Weights of a small mixture-of-experts language model, trained from scratch on English Wikipedia.
Size: 9 layers, width 128, vocabulary 16384, 33.4M parameters.
Experts: 256 experts in each of 9 layers, 8 picks a token.
Below are experts of layer 5 (counted from 0) of a mixture-of-experts language model. Rows are named router (the router's row for the expert), down (a neuron's output weights, with its number) and show model dimensions 0-127. Each number is 128 + 24 x the weight over its row's rms, rounded and kept within 0 to 255. Numbers have three digits each.
After each expert's rows: a language model's description of what the expert responds to. This comes from a sample of Wikipedia text that the model never trained on.

# expert 4
router:129105124125105134140116091097121106085147161148091138121125113158105122112107118126131137149099104125134152185108168115121091153063170169133127121108140169127138152138116107106096132154090109092136127072097098113145088127104094111138101126146158125129139134158129125103096158117137155135104145126170193120144144165102135134123147120130155074120130122095135133109097101132116091129104
down0:101113093119129148133147145135087106170107117111134110088123117136145121170116154163128086158164104126132143154100108105122114128108117140143126106114132120112110137089116115185154121108151120141120121158086123126141082136135146197150150122107133128113094121128118093169155131117095132140183162149135086126094103118148105126060102145148116141171102183119122131143134133114148112135172
down1:090143099117109165112106138063089115152142103147143139146170149158105167152119100129132121126102115118122118120139166131123121137126121161139129152154132164126182117125178172128106104131140179115154130139124154109124151099120150166137162105154113140126160165093143087142135141119172105122112162137082147130092135120124094173107111098145171135118087122111148139089124085126106129133124
down2:154073160160126126166135146121132104110148136129103127143115149118151135141129139145149126137084125158136120099110137164099117116066134161154153162170155113114158110102165134095133144142192158068106177143119142107118145140133095113099138152088155134117157147157115122140154120153103117135147110104143133153130150135143138114114144129098068151126082173153108139135131144105128090146136
down3:148128138113139097101129101100168151114133112171105144139106119121138111165137124116156049101097071103092127128145118153128113128121141122131105113164133131133134138150093145135105152119096137152113082151109156180112104082128099108157103176096111138109137134166154135113117126124099165124146129124088084141095127135159079120121134149084101144093164114131107158127138141109162127124119
down4:116146161143125057160073110133116176116146141165146122106125114116151163094142112140121144124145142132138113080173123146152100137151112099143097127092140108140132144137105150145148083113119104163128163116097112109104136115142123123162120111107085068164083119095173108093127136139140161128112149111153114128089103141149153103119102127154121142100152104108130135126096164116122162123110
down5:090144120117127116136107135135091142066108100135142139140138051090145112147137101107097129139118152143105125109110090147119123160110069147159150155106136134129137114145130114112126107146128103098121167079112098155161096137145106124113145083140128159132142137140156181120108117152172138117087121134153115152072116113145126119142108152143135131106126154160166173114131128097079115129119
down6:140132124131087113146141129119149141103135119147155166110130137109137114128123113088120144129138084162128128119165126159132128128176126159094122106110131134156122155118148147108147128092153095120134161153125113145149146141138060137074133099117151103126160141162142106174106131198096079099130137120124155129105092106147150112117137151160112062141104152134126123086097089112100102098134
down7:104130120121126110095134132130109108138128085158065150126090126102141130170154130074159103100120120106095109154126144135141128133119113124111129115110122106118124116122151133148096134152119088133132136156109145137106151150152109145134082151149107090149109147102079137147165053117108145117120152164099168084090127146148148141096139141146147121152129111126152155076107139059112140118140
down8:140095132135156135128139139145070136148130168093164123123074150143118083078100114077138106117085115166103117183128131113135148122128129117107144140144100163119129106127129122147134098178115120176138120166154134137137110121138127148132126146106135109162109123119154108156136148158101134181139125118134118165071098127111124098127076124108174067115152105152119127115101134131119134112126
down9:189139136111154133102108135128139146143143119148112160127121133092116150130141123148125065162180128132137120092146151123145119116124146132079163168135153127126140165137113130145146118093136169107122160129122103084111164137118146094079144142096124101122077153099154101126143162130110160138173121112134080149162129088106121153157113134161119144099104096112138146128109158171150142122093
down10:108164145108123142129118144168101132112090103097128134126170137142164165164117091176128144123151142146130134117126113104143162112144143133114105124119141093122113099166094141118127111132130150173139121109090165126100124140147098113135178132109130099140108096112115125165155162143124154103119101116107108118160151107120114166132124170151080084112144158116152127178166111137208128142125
down11:115110155142122158148108138141174134140150146162158127121122152095136094128174151124130153108114097162133172138116118141110130113123115176129130137134107085112118108172089173197092107168087132109117105140127144165145139138072138141126085151126137093106121119127097107124104128149101116158153156145130165135121110108112128137078160091124151135095139121079136120127138117100170136111145
Description: Field labels and separators in athlete infoboxes and career tables, such as High school, Current club, Years: Team / Apps.

# expert 58
router:166100099184120159102112147147142117133105140145094176094151157156152126105130131134161112134169141147106157134164114171095122144088153097133115144091118159106109106135106134118131080153089132121154133156109121165123140123136112167150118129165131119116080164129100132121089173136129144163107128114151156114128166094127169160135101152140157172138122115153144136138125148149153131137169
down2:107179089149142160121129139116122153098107148147113119148133152116139141117184127119142132131133152152106150163112117134141103083137097120142172111168155170160133122118105103095138114155106148102108125078086104159152160111115140116145113086096133122118113138146123143103142154132187138126088092120128114134145081160121124123086137144138140208110125137153146169132128129103129121165119
down3:085132102107119145140075143135107098143130171136119128120124138118133133111098110110103151125084113141093166130115089186116112093163165094148148090132115118128104147129119136174143113120104146174133159132132131178142155149149125125118126127110128127120124105126143191152112160130083098140132154094080122139137117123095097124166139127151121094099097135161153106150087115170108145162114
down4:124166138138128120108147123127147112108123078088142137138122145136124128147100123151122111054149083118123135096107111116129080107187142157108106140125119106131113137092121125180151138164127085137124125060113161124111137148175126122117175145139133142155126087092103139160160103152142120115120134128129162163147152146107159103107089107102164105148119118147106117116077124147129130097121
down5:110110115126117122139157138146123118126165122134108097127114123158124142124141103128090202143138117144145129140152102120140161142117087101114110171147107127118129144103102136123050141125127161211120160171146104139144098118067131104123110120168121136115112158154163131124157117133088146141084104173154117121138109127108107127125161118132157139136124125145161140129090115134108149181126
down6:121093123136104139093145134134124105108123127131106124156115156130113072090148165158113082116175171126164095147103145120121131094106122125124163131153143122109119137163134143168134113131089139130125139117120122161153109122142136145178099132162124143132151152130132092159088145091138103136084179158160125072086115110135149165128113153079157139141138121148163086146125117116126087104133
down7:143130156108123145129124153155128100140092134173103108131143102140123125108124087061114113132105125141174112118114115108144088144106136143163076121085151127161146080155072129108125144123118093130153133138130153161085095108138106129136127162154142160082117129075116124130127110098174095119134125110141124126126116097126103151083135152208105135130125130121153122125132124110140161121110
down8:124145096188125141141098151143120151123130117140119127130148143073128121125117134119143112107116182112095133117134152151124070141109160089095151108115160126131127135128098101135115108148119142158134122161109133126164091120122103129127174061156136111143153113158124116129136126131079127140136116137147114110100128142140145100141171158184130125152110182161111147115111107179069117085152
down9:156132135137132129106104161120139131157100111167129092102124090161136103153100124143105137124125133117122113132117164137100110170155128124125127135105134142132135177166137160151084136136087170150093151135150158131142135084129068164173116083081135152100133169132110127133122159110114140168147162160153125134197119111154174127143141148127136116131119113086109089116147109144116127101113
down10:119106126110136116163154125130103108114126105112127102167144133106038124134117146176111171132130141117152172106159114152115148147187084148150101143144127130131142149135147126162146117124099102106120155100087152121099108120130140117158171123124133158130122117158128166123144153155080126117095112115143134109132110130152068096125120124095118150071118117140111109088128097121103125106090
down11:073143142148111136137148121142101180107116136120140136124141149145111125120173164067142137137128114150128124146124149105158151133130118162102097128097152113103157110140142135186126173125142137113117123145101134119146124185109121107156148145081151149103150087098145161145110147087160096081137121139107116121159171141126152107141079130094114125127147126084129111176119134142113135083156
down12:124141089129170140147112113126118140129148128162119102108163105127165181071161118126080153112116143178067083147118106127131126109126124092083149110159156114100121125096122142114115149161110121165157136131134121104097148126139134140148125134115132131134100126135130110154143132128158105148153173085110147140123167121126061147087109126122105166142128142138158128129087146129163094098153
down13:132108181133115111148122112126128152120175155141076120162085158158167139152143177102077124149195138156168112139103146097126141162124164094156104097138109131120118111109149125158164138132119089118139168128145154091102137129135137177102164152123150115101134111155116129137142113142127163152103125144117149143127110117122093138166149131120147134114146101075166159140119132123118147113119
Description: Heading markers (==, ===, ====) at line start and table cell pipes and separator rows in wiki-formatted sections and tables.

# expert 59
router:131096116142146128114141097113113114153148120128149114118114160175089133132104171131126140118150156152159098165101138102174112122078162170102111130112138110086148149159094112107114113115085094124110147138133111153149153141120105121095132096160141123166102115133140097147105161108135173141080151107156130168150121171094104131159162113112135076143163132127132162138116116122120155099154
down0:141134103098113148133145134104089118132117117111117115140083166119102173083149145128123101100111148105118168114170137155190146116143192176135136132159099117133126092139123114138101138138129123124114123137121123140161075139107150129122138155116128125146111099094124131144119100138178183121125191128095129160107128142096136156103102180144128149127112124145109142096115135100117170095111
down1:117111079172178128165112149146166182119117102119125130153155095138097118123114117142190110163152125134110141108111128117107107154120150111129141137106107126143125109124124105111111083122082108127097099125136140103156099102164117118121121135158161113155158144134159132140092136128118128105136158082107165152062104160133141115109112096115123119152159160100142181096129145090140117119115
down2:141177140148142131109116127144156144115111166130118115136099135166132092138124124096122150122093126090102148152113152079141131121090111123132149154132135132113155121138106104153120116127124118173119156126118078101173105144140110097118137116115100131123111132085111099100152111065192173122121112112152144115139148143141126131210096151134157123158112134188170125141161118121113109134109
down3:111167144150153098118103109101137117141104128141152120165129151129100145093095128118120164122090089128123106135127136098112114126183160132126146121147156142169141130119125165132089125101120172091124129106157138088124134074111108122134108095138128134127148137133067074107106114113158082147116099150122103108116135138095167093115125131127117167123130101165164100136092114114107075115088
down4:125123136112125127128123132095114072121135123101136137122159133103109145129111127120094127156121166167164156178114122132131118119134122142163126118137200086137172146154144143117158129116138133144136097138092123145101112136137153122052145092110112140130150156199110126120093126155150148129099115155089094113127088124174101115126128139159128131138113138189081146118139107156146129138105
down5:124134145129129138173167138146120134107074113126110169137145133119170173122089161141124126148171144119116134101076111122142125137129132148096100106108115122117172156122101106126116112090129103097096120124149088109106131195149133131115080111174154105136122138136157116093094138151104151105058146117080127086136144137148108125140117089127120102157137154123122129133104111111098141119159
down6:130134150146160191113157122141140130110091135139144124111103153131140097159143105120175147138166143100171147110118138115119131130143108160099120105114112156172151170106139125138103089117139118155121145093125139131171125088119135124127110126116105115113103096096115130127125140094105140132106109093161205128107149143102124118144102138121139082148136071174132143164132132203138124125107
down7:125104135125106100158123131099108116112115102139129115163119116127091116172170114169105106124116132117132115148163091184096140156153106112101151118092100146098113127148143144114159140120118164136116133157113129124168122127123138154137092159129078185099136147112098146081205109113113104139151148140140132131134121090180138113127141161160095172115114140134122141123103161089143122130112
down8:109147138153163106137157156115117107125108150135107123166097134115143119130140146128144127194134157137130137137095201133129121148142109128123115106168160132128117097101158113138112107112147123156151148153132128124118101188132111092132133088098166143146143116129157130153160102142162116140096169112103183114114084109171128113141129116124097089108084116147116149068098102142158132123148
down9:154143103137155128104132127107145144135106143173127115133198106118120142157133149107157142105144067126089110108162108111073173121145095163136130092126123134124115110123123158091085138140135117082169156161123124106117109112129119163128146084123133154139135121118100132117086144145085115140148123136149164100137111149128088136130182145117176129092111138143178106131113092119148131132153
down10:141125099193129169126132151145118093113163114170126148121115128079138133187158115112129143100095151132144128141119144147154153136114112152139153130104150143151136107144153123133109199122124111085111132126121110142098132149107093095097143119120124178125101134082112138141152092092130125136160140124143133104119157143122141157100142114086168154058145156149155115128115118153118097131091
down11:127155129106114148128171122128136115112151105100137145125136149111163131174160088149078105141181117154138144100128107161135111150117052188148133120113138117160147137115187109133154143125104148153124099126108182133136122149142138119101126115154141124139121134143110135145160141135138170118139127129162107151171128108106134133130109117114073109080100169140095106139121119097165135134170
Description: Line breaks, dashes and field names in infobox lists before a colon: Location, Species, Born, Native speakers, Hanyu Pinyin.

# expert 20
router:136136114160136126111144176164125146107114137149121113092155159125150070182147135133093112119119143133089166126119152120135125084110156122124169123095122132096142135151099104142089103141111165138109110136101142148121116146144156081097096135151136095110135115132121103110153128158145128121166115153165168106141150145083107150110074136100103159154091149153157130151104161151142089149124
down0:133136108132149085114198123118133124173110122123133144128118099129122127130100059148151116131134129124174112135133137132110161136110130114140108083131119098136079137113123153111127124100150130132136105136187147135147093119153109133128154142107110100121130073108115148117081128170159137091088120127145099138120144118134111126160185085124126157125131115101131167178099120114059140134150
down1:135119135122189161151125127134095187126125136133162134133151149113154111160144146138108131131141098105123190085114128095157103160117143104143105123089179150154168148130115145147094109152105148126103167137134135103115152093099158119126091179133116136115100153173155127125133136130189158125139120109120132124156174112108114129120110111091152162129139127119136140116108151107182123098120
down2:120116099094098145159145129117149111106156151117093121156121111161147140086147094138157096109097091120091150100147089120098172097113087158075182113114162146151121144084145139132151108129174144103131122126110153138108147117132151127111101173130110151113114147105120125098148115111097133112148153125123168191120123120104171128173132099123135141114138087131134105110115122142143101104105
down3:171133120097074127071117159143101138163108056131094148123092148162121099140162100160098109122112103096130130148148109152148143106151122113118143101141115125149127122097094166131053121130127144108108161134152114112129110152112109093140127143159135160140175147144107131139142102113163139126113125133120182134119112108144123096148139118143128084135118166139111110103140138149114078112114
down4:123092126150133133117158129088101148125148099083139124108104116110121116113156119099175172125136094170199152142101159195101141136145173130129159148143129124096106094141155161136136139118119099132141106086084174118138131122113140102155154172136117148143144119105117100107136095124093107099163131122122129180146099119105151144129123133125120102111142092136127124129181136127117098141129
down5:088117129123172177114146111136147130120104140172105126110135135129129098175156113112150110096095126102149122167114141178107152132178160144169120122096114146185155096155104137131145111135158145114083109147129108102106129141105174144097163135114189153107126103115131115130125123157132125133143118107088099115125124126122176106120104177123151136144130162124099134169148163116156132114138
down6:124142149160095163148118128114115129128134135094106124155112139121139164121156148121164172100134120128091145120067120120118100141117149107128142111117117055123136125147145167112105107170095121082127149144115109110121093086135122148156085046126139140129106111155148142113108126127122157156133170136107113146154135128149159148150161153159101161134120145123138082150115095079103125131111
down7:156129157146115153167157162119104097101114135148078116122095108142123188130097094104154153171130071121176147141109126164119125120137110118127109118137127150129141087098131116128134142162148161104100149109122119089137152095097131130126119107108121109152104110148112154115117109155114110089119138154146133145108099129064142136155101100103176123120093124145143130169100123159163158162111
down8:123109113108145150106126108100140142171111126139109135081102128114165166099128162107135136136177137141164138115105137165161160114158117146132151153098151136131132129185146104123142123138104104112119186124074161145099121132088127126149146123175127109126075139127156132167139143115110146106151113113146123142113150133137110175157091150129106135100129126077101144138123100158110185085127
down9:082102157106145157123139145122100122130105117144132157120121115106118116131129119140150094169151096109134122103161152089145153093151095151108152099154149125126153184115118147150125154121134113131089116109137148158111132166161127085154130145155113125156081128110114130151131150135080130158162141147102139105130142148129125159132135130194164087142150086166105100109102126166157087172130
down10:129127160109116096136120144141136144106111124125132139124101119145117174093110145104131159163151082134128121087156128124166186125125149107146162155101112140152146120151130096148122106131138143147146160149139169092132150165136124158097121146153123134120165162139115111154124140093047137149150110133138153100162147111137105125120136170089146089168112134144098136087120106130066163148127
down11:122134103122141134139102096149119126130121138118124114117075093159139146161104116148165172093128156126111141115136147128176125122116104134123136158123099138126111125137137144123153164137116142135136137161136108101152170096138126099131153157182062194111150109112122116102146144135168127167105124099162179130128114139090173150178137101089145095129172152164106134148123121119130111150112
Description: Line breaks, section heading markers like ==P, and opening quotes of song or episode titles in music articles and tables.

# expert 16
router:108096150148145100162144160110159125138126128111123159124084115157174105143130162115107087137149127119125135165145116180162159126113098165116122120125137093101151144106121144143121126140143159115151115140168155099167115104097151111156137069114121140161146123159163147168130157073142141113140081130108112129128136113177162077160115140147144150127131172120108122130117120099166125103131
down0:146181165127136167118107132146114102107139151112124156129154170142069133125143117208152125115135118141132125115105123115089127133129151092121135097123110137179100125145150137089133088112141117155167149137135146136154169121140128123127154146145150147146114147134111138140110123144092090131119133126065215088132119137141117130100132172126141131147117104088121127115104104153128151092121
down1:130062132140112128166157137113124120135110127157138092131147118149076123124111081096111113097148114146083141121121129133072126126154158130130130110146134129119110135119097155142149105108139150099140147105115135141155148125072135153139170122127136199112125144129136091115139100097207092136134092129093100147099135115143132103121113113159157149139150117125093137140151149134107109181162
down2:155119134128143093116104137134127121099124122160155122127157126081117138127114137142140130098121118140117084139118089151098136106044131099132135136123181150122097088153110158119144161175121126127159103149122151148139133158103110147080128092105150131065100128133135088120112130105126141160181121115133104155079114142084087132112113130092113136171125127146151128120156121093134129162130
down3:138123120140143147146126119117157110089145135166095146127126143153090120135152104085120152111146121083116091155151153143111130132126114119086123155180106143128161151156137138132148166133143135116150115123135107080085105143147112111133164181094081114130161116112129142150165121172135119109114192114121146132111152143118170154120141125094145163117119161066133192137107138136149131141127
down4:117106163130123164127090110130131110142097186129156144186147138144123095120135105129134153139140114076112069124141153109115142156107137156122150132125141090141099092103142107132108085126118109120141173122136073140144117169140168175114149174163158075184130133132117139125139118084119101164132148124106122147123124142109143169134141135131114176101147119115131128120151120111113110127164
down5:124106125139124116123143148109124145125132117121148151123116119109088114104125104113107101157146118132162163133160123142090109123152093106079149097147162134095094168082161119127099091076113156123125130135146111143114143155123180103166151143135150105134122076119138099104124173138148116160118110107120073098113105120141194141164155104098145123140165114163152127172120114147122098134116
down6:161119114145165162124093158112145125120150125143135097056109112133122136110102112156140141140118134096132087099126122166151122111140170163145112090178144093117141117145142112120149151088120135131168058115133120177157163118160155145135145088128122112140111152127123144127086133135107132122113112143156132148126136143145158143143084084140175168119130096122134079123125150084117100128124
down7:094129068146178140146119096077103141088106109140107160104152113108155148149100158118143142136120130132103107129163173122166130126102125140166146122136060132166107149136142136143109126111138102154126114154127124124117121101173132096128115135155128139162156103101155166138115132112053141121130130132124127104117137157114159142066113116149113119108071129135133161100098139137119129158135
down8:146113150130108088097126117172120146119118147096105120148117119125138105119167083089100128121141130120140144097151123135120156119162099082113131193152110145123112105122104113130134099147136148157154152108136160132094121133074113136146096158149132100137118137143125096125135151159089103126126169081100126138144169175172145112104120119137115119090148110126154090178152127188147136149149
down9:121146153159153116129138105143146138150169165112118132153179130128091068154131156100104118189101173082105138169107124144124158121134147107114079129127167125112169144121159121162178121110127151131115124157138126150115131098129116129118107153151116119111103110125089131089137107126140132167100116140132104110102087150149150117122140114098150137060138123101106111096135134170096132133146
down10:114155108173098084141152139139149163166156154140141120099145134150074130143096097119107157143148090130124151112137134124094107141136139102091073086120108130109132150122147097173122098132112104142125157162150088122131153123102148127135122111097145117111097170110099128088149149151092086158141126111145092136079123086083126139117086111121108129133123122140109111154130154131123160121085
down11:094160120098111154088118144119135080187136157111109144170136142125143091138140145132135172100103121180146153130097102129134112139173114124184118106121104124159132105099101125181116145132121118147139084125137145131140180147078146127124115113145150121084121157135133142152101145179149148129140097110125124122135112083093127127177163149148145140129128123123107157128152129157121139079126
Description: The last three digits of four-digit years, split off after a leading 1 or 2, as in 1927, the 2000s, 2012–13.

# expert 30
router:167129159103146115141129153077132088129137107122142154115084110117135146094117126138132148130139130084124117161172102166071110152144133130150147153105132091170175123100138103105118164172114131111148126139171161143142125146135134105134102098156128118149152101156123124160130115124143151107146132127125146132149144124130153100114096139133149171172134179079136111151103101116190155139161
down0:126113116175136135144149133090175124112106142166133142088129118124135095098131134096109150129152108097141140111141124130128118138120080096096150162135083148133116121105132130119154150102131113127186104132135131127121115141124157099153102090138150123129100099187139169117130162128166061127134163063115094128142151088114170142119149108154128155087129104123147084144121139125125133133083
down1:175126121114112143161055138133132109109113149125132129190140137112121099125116123089151129135122092141104160129155113122117154100124122132144099071149180146155145126121101145114129137072146078062123151149153123116163091131111124157154117172082111120088101123087118095090136118120158128130094124183114131115151110116118120136150121121120134093122114143106136132127113125122093121112129
down2:140133095114129140074129080125118104101101040162136156138142129110141164119132144134111147118118155126116141151098085139134102117125117109111131115147110174118107183158126121126136168116101120161136105120132148102172092094136138154131098125124103203171105132163129143134119149135092115106109106091115084119133187150115134135121107149142118127119102112147096120107131128105141122116140
down3:115127118133152125108153082106144122131105102110151127125158121130148151120128104118124109121149107111129106103116122135137139140176100122088126141181116130117123131145105120116106177111134086107147127158124161125098124158164104128083090114106087123138105153082161099097132140112098105154124163135138070142131126131117124106100198108120083117099094114109098103079148154111112088095094
down4:155128109100134131141133157083100134128146133161168130114122115110181112125141134112122134154150119099140130124152115141121094166146107095158110186157081133135131129134147150138144112194112120142119117155128188132107142109164126086129106142166149138155131146139104120122100114151159114141145146146080127113145133106148112100126117138146132103195125069091162083099121167142112140105126
down5:124134143144108118111079128195136128117162111166118130131141134106119135100150074133123137094164114096085058134144146125115104107121138112150142111123156146108132103148097154147134136135163160133154144117110064104137139138159130132158108123122129208071109133126080140130123150105098105116115149149113100117127123133101136149136130154074130142130095122127132126113147147116091114105159
down6:139117145100130152153161095138159136130112104162110118096110137152092091089101119131140137083094133063078138122099085118130153128122141101174177147094100131168114114150125139146114161128156124095150116157142135127134146108109135152127131177115083126111140113109141170133100097134186129133132137089146101109104134175132139121138118139162114118113125141094133130097163103165112115107112
down7:132147140124112080115130133173152104128111164148070152150133147106121134109135147097162110118177150113157117134129119143153057150128133106107131113125129111138078136130106120094150120164117110123137112110145136104166083154111128134100142138103132139130125141135115078138130131154055126118160130117147106082143158166167182095117117076123146150152090099100121130139135110139128133124148
down8:154134117103140128125117143110137079155114105179109121111135146147132098119134170156118139126109132113100117136133100125084135102178136095164127099099143093120129107153136107128175138141132124155140125159149111137168136181156098166101143129159180166134126132113118135114096152111128150095132096175125099109156137149159100086123102124146112175149122157131130113112130155112096088077158
down9:136114154197137136135096145124111141142089132111130128088133130103138134072155141094117117144108166134128110108110136168157150086099133153186134178125165140148153126124114116099103124157118175115138133151117119141117163132131102112094124092135115155166161145150124141119145156137132097129158106079123153174136118145155104166149144135126161137142111113144092118130123094130141069161151
down10:127137159113123109130142175110105105158123159169151119125090116130140117117152137111180168132119130161157136185134146191149157137141132097118157159131078107123103122136116170172092138138105157126133097114133149102135123101069160152147111130137149105140130125109127161129139107108170096161108133108119113101144113104145119143087150109144144169135123138145127124115076105081168134126134
down11:141149114116152109106121093120119129130126102117096084081116114167138100087112102123114158124148135149120128104111179163127078132117100088169136098127117121097103113110157113144132142156149099106122083130067111185093137130153142140089146098128156136179176128098129131148117102117137151087132112148119090115105118130129156129121119140155125122159127136150128124141144133170150104096078
Description: First words of sentences and clauses, often discourse connectives such as However, Although, Despite, Eventually, The, Meanwhile.

# expert 50
router:115148133106155108143149107101112109146162156085116128166105120151088082112126105093139135110091167136146101130096134115136109097101161146122165160153152139140087134120117093117102106066119103105100137121122080125142123157134111099132115108158159144157158126140122106130077155112138150150156143102100156123092090144088131125145125121160176105097152161129107121106109117124166151149126
down0:148155148168141108129121166093152096102076129150137167162114120114132097110122179122138083137103133164133166119135139144153118150146119121145107158181126144136119117131130172151130126157132109143119113107102099147186126107147097126146126094105078138114163127132117110129139160134051169134107130139135148120105074111109113140133109132105130124134106096097121126162082133121098106116101
down1:117095132187092153070142145126103102113115135127146126090131094147114151122161100180075141152132115091123131121122170180151123148119146123153110159182114142111076140099152109088173107184116125116108145161139085128116126137123128151087113122151153147166124102115110137097121111149136137126127121107124130126095145136115136138110083138129131119133159167135099155114165143131136131151129
down2:141140124124137153160130129147133135142155105187111118099139121139155148123159145084150083161161083131088100151105161123118157102124093150097137121100116119123108097115127139111146178104139172144132111130102114090129120128147118113085124163119091148121108146132142121128225131172173106142148116139156139161140143136127180117117112142117111146164135132133129129093157120131125099098141
down3:085115091133121175141132114120120125156115136115155107097119104156100128140105091113135134120098168127118153137157101089130085088160158138127098105148115124137123148146137108088075112106123131176099153085109062151138164122125132156133148099099105167115166157106147150143150121140119143175146133135115144112151125139116144145116101109134108094112156082120143066120100107122138114109146
down4:133096075184140108116107131113181107119096140102141156129101107092088142115113116122135132108098140111102147163128144134099125133142146141111154124101164150114099105133113120157135132138090096140158126126166121133097096116135163127083124173145133135105149122120136121137161107091209111113122097130148110165151156144061100118130140139122114095156146129098151106120108174105141123133125
down5:135150164114165129134068166167159130116147135137129126132116153099141150140133151080095169096133128097152095142081161138089158138126124101095149092121095107149140149136162141127100069181135140130142133146148174130141118166168116137105113083115162110103131165117134092163110140119095111128124149149107154145110127153137143133122115109133136112088109103119167106129107123119113107098105
down6:140112117104148142157142128128113158149129109105163065121124139151121127143113162118151154131171095159156139106085136102148118118092136135138140160120126178156125099144152078129160106138143130111100117133143139077151136152143105091109148098139166126090066131132123155145133113122125123156157105183099119136093133140090137124146121175141130098154119162137171153176119122124110143163146
down7:148094133091105118127090132091112114115133114128102091138112171102145177112167070131100107096207100113122122151099146116146132144155117137143123138120132167153143133124147136167158152151124143178142157081149149095117116109133114125144128119100135114123119165119092145130143098125176137123105143154110134071094115125092168123144126139144110135146087131134122111105109139095111104103156
down8:102136123122114085116156117135125134137133147110126192125108174139115173170131098092138147091163101070105129122159147137115123133131137155100116114112139122111119101113140140157131129126147150091127136133100148159124154144114125140149109119151127124136117153141154130096131147121149105115158079080124066153118139137187122111198103150134119091127113177140135098109093149125153124085099
down9:107106124127132142131159146122165173153157170103135124131164150102117111152120119190144099110088135108128125117102143133145112142121089167119133156092129162140118121098183140127160101151129101141091102110159097134184104143102124112118147113128159159153117149144113133178145094143122115159127112131152133156134181084129157169159137070122149124115115133087137153128129118136094141139115
down10:149128170143128174128123181134128126158150099108129148122114116085118105129116112151107128112115139147117099124137181133121104112134095127134124133129173125119118105129148123089134137169133112102142131146102123118158114076157131111123190074140121163144153160091117130113096133117239156127140130108117127104117145124098140095120125163160150134105159124146116096154123159137117149126105
down11:143123181096091123154084118138149147140134068126145111149160153115120167116090106112084116134102120099122107143125100140122170096124157093121115120160132124114150117124127156148117139113119101106086120066130104095129132129126175108142101130130145125112125157072129135108109127129136132134143066139154077124109125142113139134109175143158167136082158137131130149142153109094105132147172
Description: Word-ending pieces and labels in scientific infoboxes and census tables, such as Molar mass, Human, Molecular function, Total votes, average.

# expert 37
router:151180146119112124135137165130116137092100128136134121115144100107147094125106113139108111134146146081114134141134147115139098119140105164157107111141088130106127145112148116109100118140166079127085114152091120096149102110126088099131146121098144146134099158160148105118075137114147113123070148120146152151124174099157125144096177152150143124145148136160172076121090168135091111119105
down0:143144121100110090134186114109128112126138082118125119150135106091107141115133097131144112144132141120132145153115139146146145113088126101150147149132136168107135179097123146104111153119157124095131069120162127213085149116129114130154132141119168128140103133124160182146187109153126125147091080114117122094123094155154117116118153148076145124119125123165151148125129144121146134136158
down1:150179107163121156139137102134101148136104141129101126119113145131147126092166127134175108107133114065098118092136138113146147105125119143122130177130110122159157135191152150147152114125185127141116130108093122109100081098145130124124153124136117136174121137135113143166156092093154090139112110158131111145165149113159112124152176116137132129150152172161131139116097140156089145127170
down2:173147124124140147126147149134108119089149145108093136140143127122103085114129141142155108108163107065141113118138134129120111073132128116121148122170120115133112100128138119164087148125141162103148123116085104112123153161126153177132113076163124161114120107145086112130152120098154115124105190128123188175161131096146108143084116164075136127123113106140145130108140128102136106150137
down3:183122088155136146112155163124129105119112127117106129146133188165112132148119137104117155133161134131131065156143124086104096101115154119109120113103117111152145157158123154111111091122131194143112119118136117128145097128179094149143117096153108100128100081182158203104136150132099115145127160131106124122133110122149136119126132125089125181132131146122147140150112119118113114113149
down4:091158136121154157144129108133110092091127113107115129069109118129139096141140096198131110134087124138166117136110103148138140166138136153085121138112136121115102104140128105099104125086131124115122158131086126096127116144112107101120127094111181110144137160163149137165129144119184147135142163095151141153111154082142105143165165162110125140148145130128159111155168102115114116144083
down5:080178172130178112131142178107163153114154123142135106150144154135123141105118108072111117145160143118146109145144143096116142140133135130155135091145186087138116105138126131104166122090138121170105134114185121104121180100110135137174109107103136154132116120104112148151137102132088112113143139096129138079117175109103116087125150127166135117133116152111111142109094104131131150132135
down6:168141132110138147087148110121131127073121114178122104091105129100086162124119107141139126094093148113119104094117132065101145130153090104176132162106124144125099128135139131108138085143121156149084121080106111091124137142111168125122136126116092171138156115108109128148115120138120168119175103128127131115076156126155122116073119085133095146097117119116165129131109120130137124123103
down7:104169147133150143103119106134094101127079142113149142128132138153093101137114114139139127135130104138115078123103128084149115139101130113152124161135139063109174103112093135118098131136192153080129079130106122116102125155090089111127115129133144168143151111101142127147099091115131121122159125077126122139122138124142124128134096169123123175166158109178152151141131146094135109170124
down8:117138166173169122100122139126119150110141149112123126155107123162148069102143152155188100133155138146151139131163098154162134097140136091169141160127127124099118131112109114150061147160174117109129116109116074134125102152106082139118102131112110085119134117099141112119144147110107133123099165126168117110102113118129082152140137142127154140115155129085131150132131096088097114157128
down9:157100133169154103115110113172117108134112143128129125125107139134150148113117144090139098116075149097152174141122128162152111106124163135085136133153117177105066118125130138146112118143102116159116167117144121118122142142166144143118097075153133120165134160071125154127160107110126116106164064175127184162121149116117114121135154128109107118127123148142119107155100102133120120099102
down10:144138119156143171187139114163105103128145148171134120108124137181128109132171128116144082130092137124160110174091120109116123170108101121132150092128118122120089148149178162151120125143102108119145119155150135120146111131134127097131153122130124124142174151100143150150109146149101100100147124116142117106120139127116101144048154166141164137132080104161124152142129087093110151106124
down11:113125138119146152150143114122091184086136132124078117198140113099080113109140153146122119098143101165131147142147130140115131125085136144132134128142106148145083146086132090096089140150154127092108091110155162152121165127113126142146121084114130141153118087093108094108087135110123110129102150107140117137136119141121114139130127141178138145113134124129152138098085151129091077128078
Description: Dashes, pipes and digits inside sports score tables, such as 18–25 set scores, tennis scores like 6–2, and W or L results.